Experts of a small language model: a shared expert of 64 neurons, 270M tokens.
Below are experts of layer 9 (counted from 0) of a mixture-of-experts language model. Rows are named router (the router's row for the expert), gate (a neuron's input weights, with its number), up (a neuron's input weights, with its number), down (a neuron's output weights, with its number) and show model dimensions 0-255. Each number is 128 + 24 x the weight over its row's rms, rounded and kept within 0 to 255. Numbers have three digits each.
After each expert's rows: "mostly gets" lists some tokens that are sent to it at least half of the time. This comes from a sample of Wikipedia text that the model never trained on.

# expert 6
router:144141145150095123153139126128108110116149127096072110122127136108188134112124162152126114132163180126135102103122165145160153080094120100104157154092152136141093121128127128145102173119152124122131162143105144151153168146137135116144143178119132140133120141098129149127168167173108133098104168134107116126123113136106068105126104065147164134117121172156155085121121134156139128111142140146147145142099137112101143111155116146128122154110123131137119127160133058139104145153154117151117176144111153127136133118133126182094116139098121136109106143141126133107147106107134127149113161112154125088117107125111165111098130174152120107177159167126091125161092167134181110114137143116112168180134155084143132135083147087105117127132091133113118100150148115121080159150131154
gate0:144103162133115136143096130133107128107152109075131136132116146124147108099116120127114129136131140172128122152091159146113141108080142116143131133117156126132123176112137109152121168129149165170127117148127139168115128131068154143127153132135143134104133146099151171178134140153137111106070149146093108139094106115143111115127105113118147118136088124100097123141136150148145142155108098086141098099108118130139107098129123168148118146119150101113126136176110150190146140151138146155110160110119185146076182168147115132130087136113114103146149133137141139152166091118125129148147130125123141116129128139120050149156089148052188148094120111120130142137137105132108121096127155114157113159128111122120129140101106120105117188105157180083160163135151134127138106150116176
up0:160112133153099144109096078160149134081094159188149129153133143143154152112143117116117140133097139131177116098125142135108141138131111147131098106147114123115099096122128122129115125118124134077156140128117125170092157129090131169115182114154064105138149112131132170155098140175114085135156126114110102109148138131115089156116067106106118117119117117134132162161135158149148110151130144127112124120095080120106129121099108133140097141147097140119135126167142111141135136193109110134103157170080153107130131075130150116140101075143134121145135113122123138172129147122130145119079106132126160104171161138095119088162089115124139103135147103078182129128127114149099108156112138120128124153170101105138124107141138119133135118131129113128140132124134161102144035118136124
down0:161140117142148116131117118133116089107099084121094134179162157133136149125116175173112138127161117101156145141078115120103098110155112132123128125103122140109162133120143145134154128143121088120155073115128155115170150108151175136139052147109105141169150144106086128093119156130113100154138162168136112130215122151137116126161107157124123153085119163116126126144111083121116143110168139120145126114099124121128134139119089128121116125138085106137119091112110117104146140119155140127162147111146121123087086148142147098096098135163138113158125118072085140123123152142108096156127114146133163127093090130147134126134090127125133127177144118132120131144055114150166117118095152129131137124111084113108147144121196147137145096134117106109128101152148127113108093162158118
gate1:123129129104108130140119167168110106178168112113100115125102140097133122115129186107116130112122148108089110154159122127131129154115139094136115116159126100166145102118163119109104123132105162116112122123141108151143103127137187186087105131117124133161157108138153098151123172118124069125121106134135103187127109115115132090108181138105130163116120139100189095160140115099090117145143086113102137174151127068114116098134135143144092183133097132163115145131129105113110149143106196117121095178116148109125118145111167133135114137116082106121112161139178119136136134141142177109134117157126155129076121182122127164133110122122131128109142095133111126079116141089139131137123121128117144107141122171122144108130132097131123129155125108123144127108122164137103065105155120
up1:129190105128134135127128102133144159125118160143168131105108156160134147114134117144072104167120121132176187136118202083142165115161117130133129130120145093135114119086113160151156097122128090130114125156066142096133175148131108116157152117130098140071123152137145157132122126173119148119134120142111125133149170102138131144146129118107092104123140143162100137093078112116144119104116140100114128134127136170126140130136127115094180097172124164108128097145115119140120129137124076129123137106124108125079195084129077111134132140139131137125169117151095142156104136115079133122140137100104110115143144105103117130146151123085131151113107114176126143135140120158127141129126146147132081110135120082122200118138114133146142137130123158086105137121115107121162159091163151
down1:153140127084137098129156131131158174120181114134138102133082153185130147108117142087144150132073138149105125138094134100111111162106117157113083063112136135134144127112131095092086095122130162125118094154138136148155069158123159132119128141091140146128152119139131157162140118128188141147082124164126125140143109086122127180119139124101154172089125159144133116137121122112146097143104152125107100089133193121100118128112156091100132153122102122130101105086100111181117137148126108120140099134127152111180106120144137161140138112098159147125131116121148096124127132128148114107106110123124121145158135116151140133133128124102176106103101141150149116120097083097097115127083131108109099103095167154146164165137097083138094134134104091125124134161139132153134127139085138
mostly gets: "ag", "av", "af", "ud", "r", "ell"

# expert 3
router:139145130120172136153164125121085130159088184097116160142148088140049148130150154119138113136077120100129133122120142081099136137122119175130130169102211085142112122108189125126084128157148098117127129156114139134110122126081153124142101144118175173136122121171139120120166151104131168093135122113152152110137155113128147106127183110109133152118153043154139123162095142133156116134123145157131116122143131150135101147115158112102103132146087105117137122128142154140138104108104143118108107124181134130122158109104144115134099117134094069144135162147080136134120164137139134144157129142141143165105154150123120138136123126128146151147171146143102137113122142128112100131101107123115138104120102106099144118156145120115127124135140122150117109120110131127199114097132082
gate0:109119153128102074116117112153154087119100113134098198127148156068118127111112116169160134132150148102164180137107118133127087150115133171158079111109126125167135141144144113125137144151171129152116136098126129109142103055092109123150114114122129157090150079160120142116172130112121135119111109144129138144123155129152135166124115113114099143101143141104138126141151139144099131119130140116159135101125122100125093130127115162118135175138133137145141116113134143098112121133109114168101147085146116137118140185107149092146097142151077131169091162105154144154124146163138206117149109148125152136105112127116160134129097145124132144114143100162122106148126081156095131129134105117137121112122106189109124084116136173105146103167167084132138091088150148119133148160117118
up0:146132144118143166081128162142155153113123138096095127079071119100096150116148154096096098101161175135152104122107121111137165163122120132131132178111145096165121135133146113152111129153167144160145141130141129154141109096112099133144102146154097142128140150103121160115140093155138130108097129131122109123099135093134127131149120133126119130087116108113182125128168144157122145126088130203105133173067125121064135131108165100121137145164112133155129166093167132097135121150122104162114148116181089111137117150125137153116121143131152122097093160129122122123130178151149144132148110157144128139114127119157114099119120084147100091142125135066131086148111116089116142102130135158165154131056119160118126137120117117111123131148132101085159127139125153135141146165149154
down0:149123071129104093166084075099118101164116116148159147155129107120121123152108108130157106152147135126150150143162111113126143107135113094096151140102138123116108104150165151116125110161121168129122151129113137141137151130106147202137149144161143156109136084142158110088151129149103114098127182139086052112157130131123144096174170130105127117123118128104119119092136109150100145129143093094118098090123142129121093091096124141133132114158126128108133102130136139136161132090112135142156168155111144157108111125134145140162152142115161139111127156122100142157076132097095117088139144091109145139112116150111132077130153128162145168152137154130144113118108135136100168142193115167114150086159132101129124078128137141126081151101157131106121134082146101166128138128149124
gate1:102134109167115107182095171100124103134121105080118119109116104131130162116103101153129150133099190141101098132131130100136130135087135132143108140125143095154180117149131113128121109139118119089166140117099138150141116128095152096141111163130155108138149156130175136114100169139124134119100167116113158120140114130134130124100128141136138130145124157094126148129098135100133123115153145137098059143121108132139132161143149146118119096131144137125106110180133140156144173125118127128160116128130118146114159129138180138171125085126140115100131120072141213137145080113125133168125145087140126118149109118160104102166115112140114132130151093149124146125111146125111124095147122107109089123124088083131076086082075124128107136167126101131137134136123122143180178125203113
up1:111141139123111106144120152111126141104126131107112153122106096092114149139105134114111180130078107156080103134125127105115119163101149183138091156117131135151142093137134078088125129163119109117117151105098162111108126109098149109179116103143152147144130107118185152110133189135124116145107127110137119099142114118158167143135140142165120118180110139081154105115122183086146111152104078118085129177156140137177123160150123114099161153152135112105135082140139123153156161127157133149126130124182151118145170122119147156144094119137129103093095115117147158160115101181183157148145136154150100191178135131137125131128105082125139115126120114167139096122152144124140139105145143121129150117119147095119103115133115151131108155107159122135125126136102128118147169096122148
down1:100098142118101149179087144126092137124121150160113115112163137108098125159134108146125161113152134125135100133086123124125100121127106152155123072127116087128183198115173109147153151123103157123096115160119111129172134129122102132129172086155141121140105140138081136121115131105113117128120123108080115144163153122098084129126143100117115149113144124105137094159114130131125154143107137146130128109123106137093138128136112154182168105125114131141133119105078090112091075126106138120147149139101126191078175114155088127097102139140152124132150159156141141113146134120155123127151164111112140142115158162122128132109116141153084130139106112087167124124144099155108108148141154094134153083123143165119167211121149132087153144167123095140110139147125097119112100147127115
mostly gets: "\n", " ==", "\n ", "==", ").", " ==="

# expert 0
router:102128132130154117146131169124140115145084155106160146141125129151077142170132176111164116140110086144144153158111114150145119124146106162121100139140192120121164137069127124120105148143122137149102107156135147119101148124074158181139101150089152140151148127154124106114119120097142121135155142072105151126120091124142139114144176135110110131138119065167111150130126117116137125160116103084160139119128113102167111163105128142112139147167069108112137128149159160145145116090139146109104123147182135126142135109118183150139129123125084118165140139145081120130122121110111141114125159110157130171106154125131096123154131150120154177141108161125087155124150138109103104156147159101108083109131114079125105116173118151143113105081122139138110183132139109095134141109155140
gate0:143107084104111111151120155125113091117157140120126134155112079127132137150148211130153097100108131104149130111117138139129160133130126086136116128129125102145162135117118112100167128120140129101130100091133103133106106141112135125112120104106135131112152148146148129147148136142138089145112137140138158128129130132149082146135118140096114135137102137162127162144100151141125104133130074122075119128153103118095107103126136170127106148087133117093101177104135147090128164122134147126128108116097130127118082148151159207191127098103074114136156120133123098099150099091103162134135078146125121146114128163139096186137126104113167127088111103080138162118103122148119100060112160115131117141173145111096104137145136113093136130102161106168149105181163163131144118140122136
up0:111138120093119133164126059126115159123116097128137091137151117114125134097106100176158135135093160114135146137138119129118133176091097163167151109120132146113151096105119148129126158099131072154146183122132133138164126171089138128128149114139149184099110138150118128092180095154103129097111103189087157125111113095097160129112122123133098147113085149151156138088087124107080143127117135157116088124122123123142149127132140119125133119164114124132166103103125127095139100151142135157127109124189105124148172115160131118132151116163132112130127166108124119134130094104115161103087123119157141157188154111141155082104127123119112105141157118158130131123124080120107130129153142138129169130085141104081141080101095113147120124139127094122121143083145136169159140127137105
down0:107142192115109154128157133133127141097135109160099140172155118163134121138132070140110110109103130133169100089139127126145156137135084143121142106106116153104099098098145145136131107130131131161141124086159143112096183141153163129151138137140156142143135122101132117103123111102148155123147167146110181102148115125091155140164124096106159117149142105084147115107153146146111165137079158110096183116179101157134113172128164129095121109112126123126125094091153164131094151144101126117157172147124106125110184126174124114119085139152145124136161128153106101104181078155161135133150119124106116129131172136137107119137118150169151119153139153107105103107075111119132183119112129125111108096081092140131137126150121098131123120112133149130134149118123129085169107139094131
gate1:185124170150121093174121130102142118147125130144103099133116137144103141160177142093113161134112126123165092127104149093115100135096150147106081149136117130112147099087166125103142155133132167128150140128105126158125138150127141113143138123134164160113144094139150134142156163148148122146154157168161154119113110153140141111119143112159138149152125124096194098121082090152125098109121116108166127124139075113172116119119132122094131097140123180129165107145104142103149095119130146127120123150105153127111095096143102180147090150101107133142110133110093146154120167153110130067113129144115132169104115121110109115100100130121094116110116151151108145124125139105117122173169131159135140113149135122115110088119110177073101068112095116140084106095120134105125175165143129
up1:136112153151119143138135122101134109128152145114115115136116123151080139158113114133171118156145105122163072118116142092122123124147119136102158151089134098091144123106104142086156096140139123118143148090206115151104105083085144102125081109102183163133144084115175138140140143145086142154128145130136177125150138099123153109116149127154127143143146093096125113114139146117127101129146141133153141127122102138116135173076134116128120114133129150144126104145116144118171169188111132115098127146145142076127098127162178130102125145117132125108153161143148120124090145158127158129144101129140162164109142112203067121097135140124081176125103137113157111131127126101110117126171116139122122107142156117145089124119124147106129107157130140137128110083106086147107142078173103
down1:132161166155118125108140110099170150170116119112124145096185105158114143150131114168081127144108153109146133144125126124129192107132129160110144108092154197103141159118114108125130113088163109144137173146123138130133152126129148131124118154166182157119095115119148143084139120117145144154115120155111134139125155100150101089126119123099103143110132133131135099139139133103166130090117156143151075117144124127101102161098108079137114120121116188106122137135111104106128115095129109142155163151093112108133115120066147115139163171214116167116137136135120120075090149116130136109141147092130111122145127115094136118148130145143156125128154137142111140142155156143055112166136130135125139075130126102092117127096133160122128123149142136093145113127121092094157144099150096
mostly gets: "\n", "==", " December", " November", " September", " July"

# expert 9
router:158131126166125086099132134110114113108134155129089072124110137139111140156118121137083145165104148118140121100141127131130105165104132096137121132119184143131162123170110137076160130125127105111085120130106157130122151183134115158101141105127143161140162108118085151106141118104139096141134119110109071109163144158148133123111147128164109122102101143126116144132170151156201144099121127137109152143127162116123142090120134148131161131069118090120123152143130079163120137158143140116120141119145158118131106114132138200113141096111116086067109143121111113125132091135138101129127146156097121133114103130114105176078160117127168142123093104104176177075125172135126138111171113154133134165156126123152137093118147112125163117154095157125110087119113114151121109136121111
gate0:156153170119137150129117141137146086087166103128107137137062125129092137129135151191137121136122120101106114129169108130164140144096144161123161100154125092131132125099124160156114148117144120103097104125106130071152135159131121152118121180105123084136144107155169173124169119156117128124185145147135101132123112141118090144133140121141127135187087123150147137144103139169179114165149147148135136147110121148082149091104125122130144094124134103126116118088178104148136125169139134099160149090134114130153095159098127142135137093093107125135134125095128092125116143150098169144139118124157145103100110070137163137083138132105107140132099151130095161096145146112146147122137122128109138117124139158150099142120120091095119126159107130128087139166150088144154074141088147
up0:133096141138111111153116099121131147126133137132134083111148120150108124138104115186106152156116106185161167105107133099151091124132183122139141109127151111138144110109140125105146128138076134118147148148110174139124104102159121127128078140113130216103126125145118128090096149122116082165123184136100117085094111145099122120101108123120122103139120136114096119135100132128137126115128103135114100166128126121145146157122153133140161144161148162138161155190114144092093164120124134088137124069104127119129112111132147123110126107131116166119097177133101146165118161137098161132090124141108138099179117111086104142127111122163147128110128115150107164101117148139126142108156126186141080127087142155127111164152128129104170140165138137075137124094111112141158146132173124
down0:143142133146109118142093127150155117148117137097093103138087119129151129140114127146122133163136076118148179152119130100129140141109154149126143160089133157148147082132143162122103157117132142102128166141116148127121101113157140125099142169098155140144169119127116120125119173106152148124124161123096092138126168145127097128116138151162100122161136130091111121161116168134185150083097105139163137098151138126146122160192119140160147117125108151172146074178165143152114140137127105106116127114153128205139101121148123105104130165165151133118127169110164113124119109147103170100117093148150107173120123125129112157180122161143139132137127118128174122118113112148120103140096127108106108166129129144184129109137067182096099088107133137148130163111141142162132146130153127
gate1:149120117135089130163153173134137109099131118135139149121130136133107154115121124141068116178133116151089104151122120155126126118102144128121140103148122154131163063104060089095137143107170130109145143144154127152131142141106135160124162100123153115158095116136086161125135148114144119153162137106128105100138064133109167111099164149147122115128101162157078154109136139164143149155110112150153147096147142137118062133179121136088148159126077088070149138086144053125108134162144096083101135145125146137119098105137128157151109141099151146099171135134136128165123148113104119149094124149130119137082123116116141129143171110134120112155112127163120093125110182130110110148158113145131129154126115121130128144150126116128144101103151122126112124138087081162123124135126146
up1:126141104154162143114088104097127129145143174079130134102165167111141112130068141113117119140080124127143123126134125104115084094137136169136097123125099122153090140124089146145179093146085140159115115154105110086149117086168119122105147109093119167142112150115119159118137093095114150129155173155160126162115113074152107149130123109139130154132133134135102108099113129134130115114120148125158122126145092157093142142078151122144117045132190142139133083137121147107158090110127150146133161141135120124117118132143166111092141087137079125119100119130094110132173104116134109095144130093094106122136138122133140152162101119138133134122133168112109128143110133129122136088179153111188118105131105126080128150106125114137131139095142119125077130106148102083148126120089128
down1:128120112121147138154110128183148097130139137161150131112114134116111120115179127149127168186070101191141082128120155170130119157147109121120116174117143119115146102140112104100131152119146126163114095141097126158129142175091113172148116113149091103141135163081139086152145134142099080110150134135115118112150128085144146145118152146111127130099148110137142105158156173100124170134100119191166122143129119138110093112152125125127160172121121161138122108119105110137090140095146135125141186142136141092113096142141109150138076150106121155081128184163136128144142142122133115137108112132110121178109114106166117163130160115127129112135113145114110147102117136155126101198160162160131139130164102139160115126128145127140122139089123114122121161120159140147119138121184113
mostly gets: "ley", " Best", " Total", "ford", " MPC", "ini"

# expert 10
router:144126125160136124138129115148124104130104150148126108117149094089082151089156167129111147098100131067132131090150131109126092140128125131150142120087168056145134128088104112113151130122113086118159136134124136104045091112102134104119109156159120155150167123151107144148129138083141178081124098101105152111130138120137133106130154097110134123146127112134161138112110148140108062173123107128082163112088148130092076160124134131146125090113107169124124132148147107139154117118092120103177115139121097136123160123112154111094118124125104091149129147155117126111113177121153119117137127171125105136113121139113122148123114077131175112108137147160130172147096111144137149119156116159122135138135094146107124167150125109140128116112169128171138094149163116148169134088096138
gate0:130141130115141136142126187148136076129118163102111121134133111118176136120163114111126144133145123154084146101124150106087142121107109104160117130119144122116147068125135143109116128132140119143144124111105087144126056135095135154075160131150120125123152115137100116120124098146126110113135133109159174122132095119145137174103158118105157125146115159152105075115134092145162143174132126168155129160120148095161117088111158153144125152096158159124121158130141138130136139179091161092146117135129147118140121132140140148127121083082099087100130148155116068134129126117148139116108123176133152168120152066135116119181122106146129148090130120135111144109151164127113152188089095111166102145093139161108137136118131097120083095158114112131172147125176102103116118132150123
up0:159113143122123119141153113120188152128144130099138124129135107111119142152114146135064116174079110148156148120141163104126104153133112090167117141074110145096075100112142123132153087149154163143146122186157174175122097135125143119173087144091139135168111118114124117095143157132112152100083178115148121133121143122118118147133137127089140107129125122091180152115126094154170149165127141102141106149156129146079128123090138113113135139121114129147141136142141114114115113135103108118099121143126123149097098154132107177143137094114094119116102080171078148131088147090083086118125097125131110165134129119121074187113132081134138155157110132137113143115145112124117128111088130148152182143142113159105121154134147119112101131139160151123137109141108127161123135098120138
down0:160144120135133137142168079163111137070130155176128060105103103150125156130129125151137092100097149153144133142158163094126119104109105121096153149083126124141130135066109090160090118132136129116103119133175146145086104130141125100104107133115135086125128154135134160155153136089169097136156085075135151140146115126101158081067138126125122140123136141150123124133137153127095116140136114155104089099153154137173162143122147113091160140102080134123141146127131109110122169144113109101111158096127143157101120087148163173123165134118157125104180102093177140118141169146123122116150118130145154135136145124128123144122138155099120116123127157130159173160128135121091123112100147110148122152132116105093108153124098134163133113135137131144134144147202145136101139149108121
gate1:136093117145117148150142164145149100124154122126156102147113129145137137128121128164124122147115120115144124123098097116200116121109133116132131090119133127152072112114084140140130067163144113144100134085116108148091128135117156128134105121156150095124144114144121145159136123161093141097092132137064117144125125134124088143069151126167112146105148126144109126109121121134154120139109128143138124139111184150074143159160077150124116101155119130126136121117115156122140104153118118149154127148168117156102130122143122174144135101096106129110149145138145129124141166125168093090125143117125105099139129139142171124150171119129105106102142171156142206160122108147130128182114168132141094132109163083143096156130110085126134109166170111149125133143198163112133169152079126
up1:140138164136171069151123144143134117149122138100155151081127155103116080158125121133102137140135150136144098148078176153106103139133123148152189159158145113114197129122128131119131141101102125114141180178157143104121124115082147133109153139103119131101129097127101116118171122154128143119156146130106127165143144118140170107143113127120120139112115105150112170122130117086136171124138121096087173190128126075155110108089152151109131126132102107107140116127158103147132132118131179128112127117116151137146124129132101090138101137114147169108129112146118075153120057133116160154151167133122155140145121086146101145150130152117178161123118118130134096111139139143125131086145134154124146105162086163128135108141139169104153122139114157120130121163132094091136112076152159
down1:136114077139122099114134103153146137136110129097111146165124088112167108118108130149096101193131165103088094184089154100085109134135111107110085124127129123114138115121159121153116200134106094139146126160126119118144133158103162118111097105121129098156127153081160138158125124118152118092147138144156127102138091088112143138131131119141116133111115088131111120155164140134133105157134130132148139121140102116176149079122130091129117131113148132121153147132122122159115136112093132094116162114136120134168108154122118096088141149089125104102133161132118082151116112135111112161172147109123131079129130118131101163105157123104142163110121048111085095127139129126115087114109120072122106113121151136143135103123149139134157124140121190100152134091090135112185165132160126
mostly gets: ".", "s.", ").", " ==", "a.", "es."

# expert 14
router:149126150120082107104156135111180119107134114106100120123100115148136130137098106173085146113164141158118107117133084170152129150114132115141163176128123143143107129124089168143138140091159146181113146139170147156181168177172125122103087100133160071125113139104108137100138139147136130118145142148098106102128110161137112120117113147131110148134142159139117098103146097146154128075128093118158105172078113144110153071153144114104131145121131113141108154168159085171108098120137101155155126148167142162152111107149127119111110150114119147144107095147115113092109098127128116116134103165158114151116091121155157120140154124120130137138132116128138179124113155125143150165143116088141140182142120127128113131120107115108145151102121135065086124123108128089099137111081144
gate0:129100165124127143107162165150152134113141140099130130167128127114123130127078131077132147064139118092144140190108070094117118151184183091157094139128147130146123135143146169150157183124145145099091093124127137152149108110155148127160160084128131095112115147144139158130171145122151151127123151138111145129124157107175100134153117141115169171132143147124082168110116118171117145113111137112134124120147114126136130150165124135135113109103135128118084125080131116123129109090136160079139160163149134100150146158152144140138147129107153114133158131111183150102104134157102144136154146109090142133074160175133100112121126109110130145130133091125103138156132100084120124133165110135144145158156146100114132135133120129124120118100114134136097132159095150107161120136157056
up0:076136102186139132103182147131137114129108134115134116124122107032149140084142127120164128155159158140119109126140177102124067173107126109119156075079120136123138101146176138070128101165110161143160125172128102107127151142120125121096117112121132178128133138125118140090125107126115110145126104134123147135148141151132146132134117106113164102130109118103159090110135160141120142129155122107121117073172126141142137122091109069123181164140103077112125172204123164132175114135181116153132095107128134117113109118119116120115160129153119137092102142150093095133144130134157138104115121132158166111124102132105144114109119114163135112098109114155133134126130129163126093120100132150109122139149112122104096130119129094098105134142122080146149122123132126141110116138142140
down0:128133156142155130124154149140130147157167107128124102135097119130102174112090085134125107132119111143127104081111119118105111155094110191122164082127146109134181112097106121109130128148113125115140121136114126100122107107106138100126135125163108163134113159146091102124120137100132112121138109154174146127103112130103094114140125106161130078119150143117099163063087161073113149102123142164158161141159128148123146147103150133148144194117105172161135135101118137116121125157125148133101169110106145109116077113155120113097074155143104119105116130166159103132149098149135109116140153092134147150121115145091128095145103130125144123161122159096167130084158124141116118121137094089069144193157157153127129121151126119098087132158127138141102156118107126114163138091160133
gate1:127146137108156158145143152062121167123106170111124155111107127182092159157123130144139139096127148154149142097096113128159102140108079155180114123116139142151086147125114142128158143109127147165124077100112163125119107128142115147150111172157148162105138121157188121138108159102157142123191110118124153090082145097095104155171164122137128118133115138137119095145145097123118170117132107165119109139118135114130111096117123144140120123133148115127135113089114118090101145157184160115099128141178130102132128181132115171138103139119151122113172118121126138108105119099107111142137104151125133103162113145132140203143106133135113085105149110129135116115134145118136165172125102127127099123126143159108084121131110127149176156085087086117146141116130092100144146145125104
up1:090157129118155178111141088087155110110108147139158119124149167172088110113125178139137134110186180161150121120112143158116103088141132104132120145112114119123100140142118148136130125108118119144119114101143096121155143121111104134181101103136159140114123094127151142131107157110121110151183107140126106100126109147135097137156123154109137125072096159128127125098166109103137183133128152152151097113145106121116143105115095151118135144152169116117114138134130115142137184117146150135134174201121109157138116135157124127139103171131120119144172130146141181105124141102129150155140135142107107131148187112174133159123155134107113132133134142127113154134161152139167115127139139088158095111125092180153040070132144170136143146104109130141102113106105122120135134151122139
down1:114173144154187085119082143134165105118128094140138125158144167123091123134144145082130115097150158136084103127123094138154156132146135153073138124125139164131106103155179153119098133183131135168144105114150093124142125138125134103096136122124136154127131107161155109172100153096095131154111146129092065128098142157126134130101144128110176080115133170092100138104128143120133145141154152151109133138108116145149122152102148103099108123143138126149155120138103090086128125146125121133121101123100129144128126138091144122156169180055114144155126102119094139125099139088128127137123147142141103152149129150149170089126132125127114167144062149134170091156130128110137107138162151083118087107148120124141133118160144127111125170108160106084107166125115125110147127137113146
mostly gets: "ai", " August", "iy", "aj", "ik", "ij"

# expert 8
router:118122141100137085153156127141146139129090124159135104153153078146111145140102099150108120161156104114185110113116141136130097120170127111194121173168143105094167102158143166122087128101121106123156144138144157118176153184104107092140114155142149145141116145200115131161149160134146132106140129122110173131133150146130151105144142143117130098150164152149112113094096103098169147066127141113120112135152158094133123123102123149144110092116129106151137106150127114125101137126149103141121125152123111101127138116107082106103137117144101138110124154159146136136128136136140106106125097141079134081141111105083138115154136133141148137120134166119104132101076154165126128100126109148155144182150109172124112136127124137152102141129104131091150172160063165129129152141122088
gate0:164139142096110121115111150096140130155083153155128089146147153170108129157114121102096119124128095128176132150136098147115132112081093141162133109190165130129083105127109112088149122127122115136111116128088147192174132142172121099168149153145118147116111133100142132124176125145139137131149114129087137101150083127124170133089138130118129123126153119131144155093135076121192124112084148159134132120112115127122109130112112104142105110105112137130168146143093153099112100152161128122116115106161087133115139102125133118122079129140140127129130109143137122119133113108146157137179113124135130090143146091115135083117142119126100126092119118150155127126093065148134160168174088142150143125131147143128109121140158119127143094127098135108136171150089174069191105148106141
up0:146164105113155139137116100079115131151155077161129118105152171121117160122119182133122143137174107140093161124101085144130127151135133074109132094131143138097158145124130146143098095112125106086140149119124107103098102049121104101142128112103102102109102124121161153085100110135151110110130129090138118130118115138120141143112138143133172187101119148117137118119120096147065155160154172154142121143150159110103119143123142106120162156121085112135157112124156115126154113133117140129152106147064127145093127111135133113134157114109122138114131115125073176158140154171100143100143123153131127093161111121076115123134154120159155134147096122128107184132091159136151144136126153146150130182131113102132151107138106136165147104146123133082067108137152123153120129137134156
down0:068155099115152134103086117122153134148137105168107118100174116103161112129145140112110085169090147115148120169148080110118156135164142159131108101137127118088086129144108105138120117114127108120142119127143128117141122130105097106123161140119120151121134139112127127124142138119121151146142098140135141096142147126123159164168145107120127098149148153138126172164148140167081133117128100106110139159115131130147089125103164158106147173135103119148104112151098133106117137095125130166051091165114083104141094132127118131078115121150129073101122111131129149139174145100090111100150133142159150165118115175109126172141117148068140221138120171117138098115166150137126162145123115127118121123145161163115107134127157160116142121149087152099132131135142120151126161121142155
gate1:166096128100119112144120142131156111156144122117171144165114163112123125126165122101095159106161134127163159096107116110106143119121169165150132117118154122112128116114106140175113139117112122104121140095137119154184139107073144134161155114126150078133123176139131099140164146145133130139133124099115176139116127101115118094130156151150140102129106116132082102120153100095128168140135102094143104148159120161155145149136101115116167110099159104125122143145138149161147149143140152099151115128103164150121156128127076130140050142114121112139135154153100127118130128112080146129162149158129091098071127214071152145082149125136123088101080124114117146128125141157124165140111122120159138140084092153117104113100151121120147102125132096170100133116120139117105104118137112
up1:114121130166141146135169132133137134152149130132105173151123111118131104121130149117128128117069161130127089153168119117143106119109109053108092113135112141138165104145170099126146145174145115096143142130133147121116107125155166133103118124138107133123138153105077128175119146108117115108125114183111101116169124120151141100174118101148126129154122121121130147149142110125107126120159085152088096101085099116144119128104123127141157157154103164136124118153133130157122104109160147160125127136132152123101100189149090138104141079131102149173099113116127087101138115121129116121164134088136172168123133071167107125172125149126139120153095117160131129127138141124149104123148148149118153094088165154154184129046103152105137141107133090149129109142135140098139154076131144
down1:133071151136124123126103082118116136122141083108154105128122177169170108097146110153173125122099127139090143150072142131137156169142135128151154126105121097115179096131119083136185141146142144090124110102115177105110145143111144135140125138105138110162173140180084135115156090114125107126152108158129118171121149118137112131133107133133148104129132120102088148117188086125128094106114086136128100124122140162103092097143078151147185126123093100112160114127122143139132113183140109142109082152129121157117192132111136128100117135136123110121129159134114129116128094158095144121130132160154130153098112095123131141135101100157097164117101144114133125149141144135124110135104163127097120170133055124118144110128121134132091139137118122150133148116120163167108184125127123
mostly gets: " Al", " O", " J", " N", " U.S.", " US"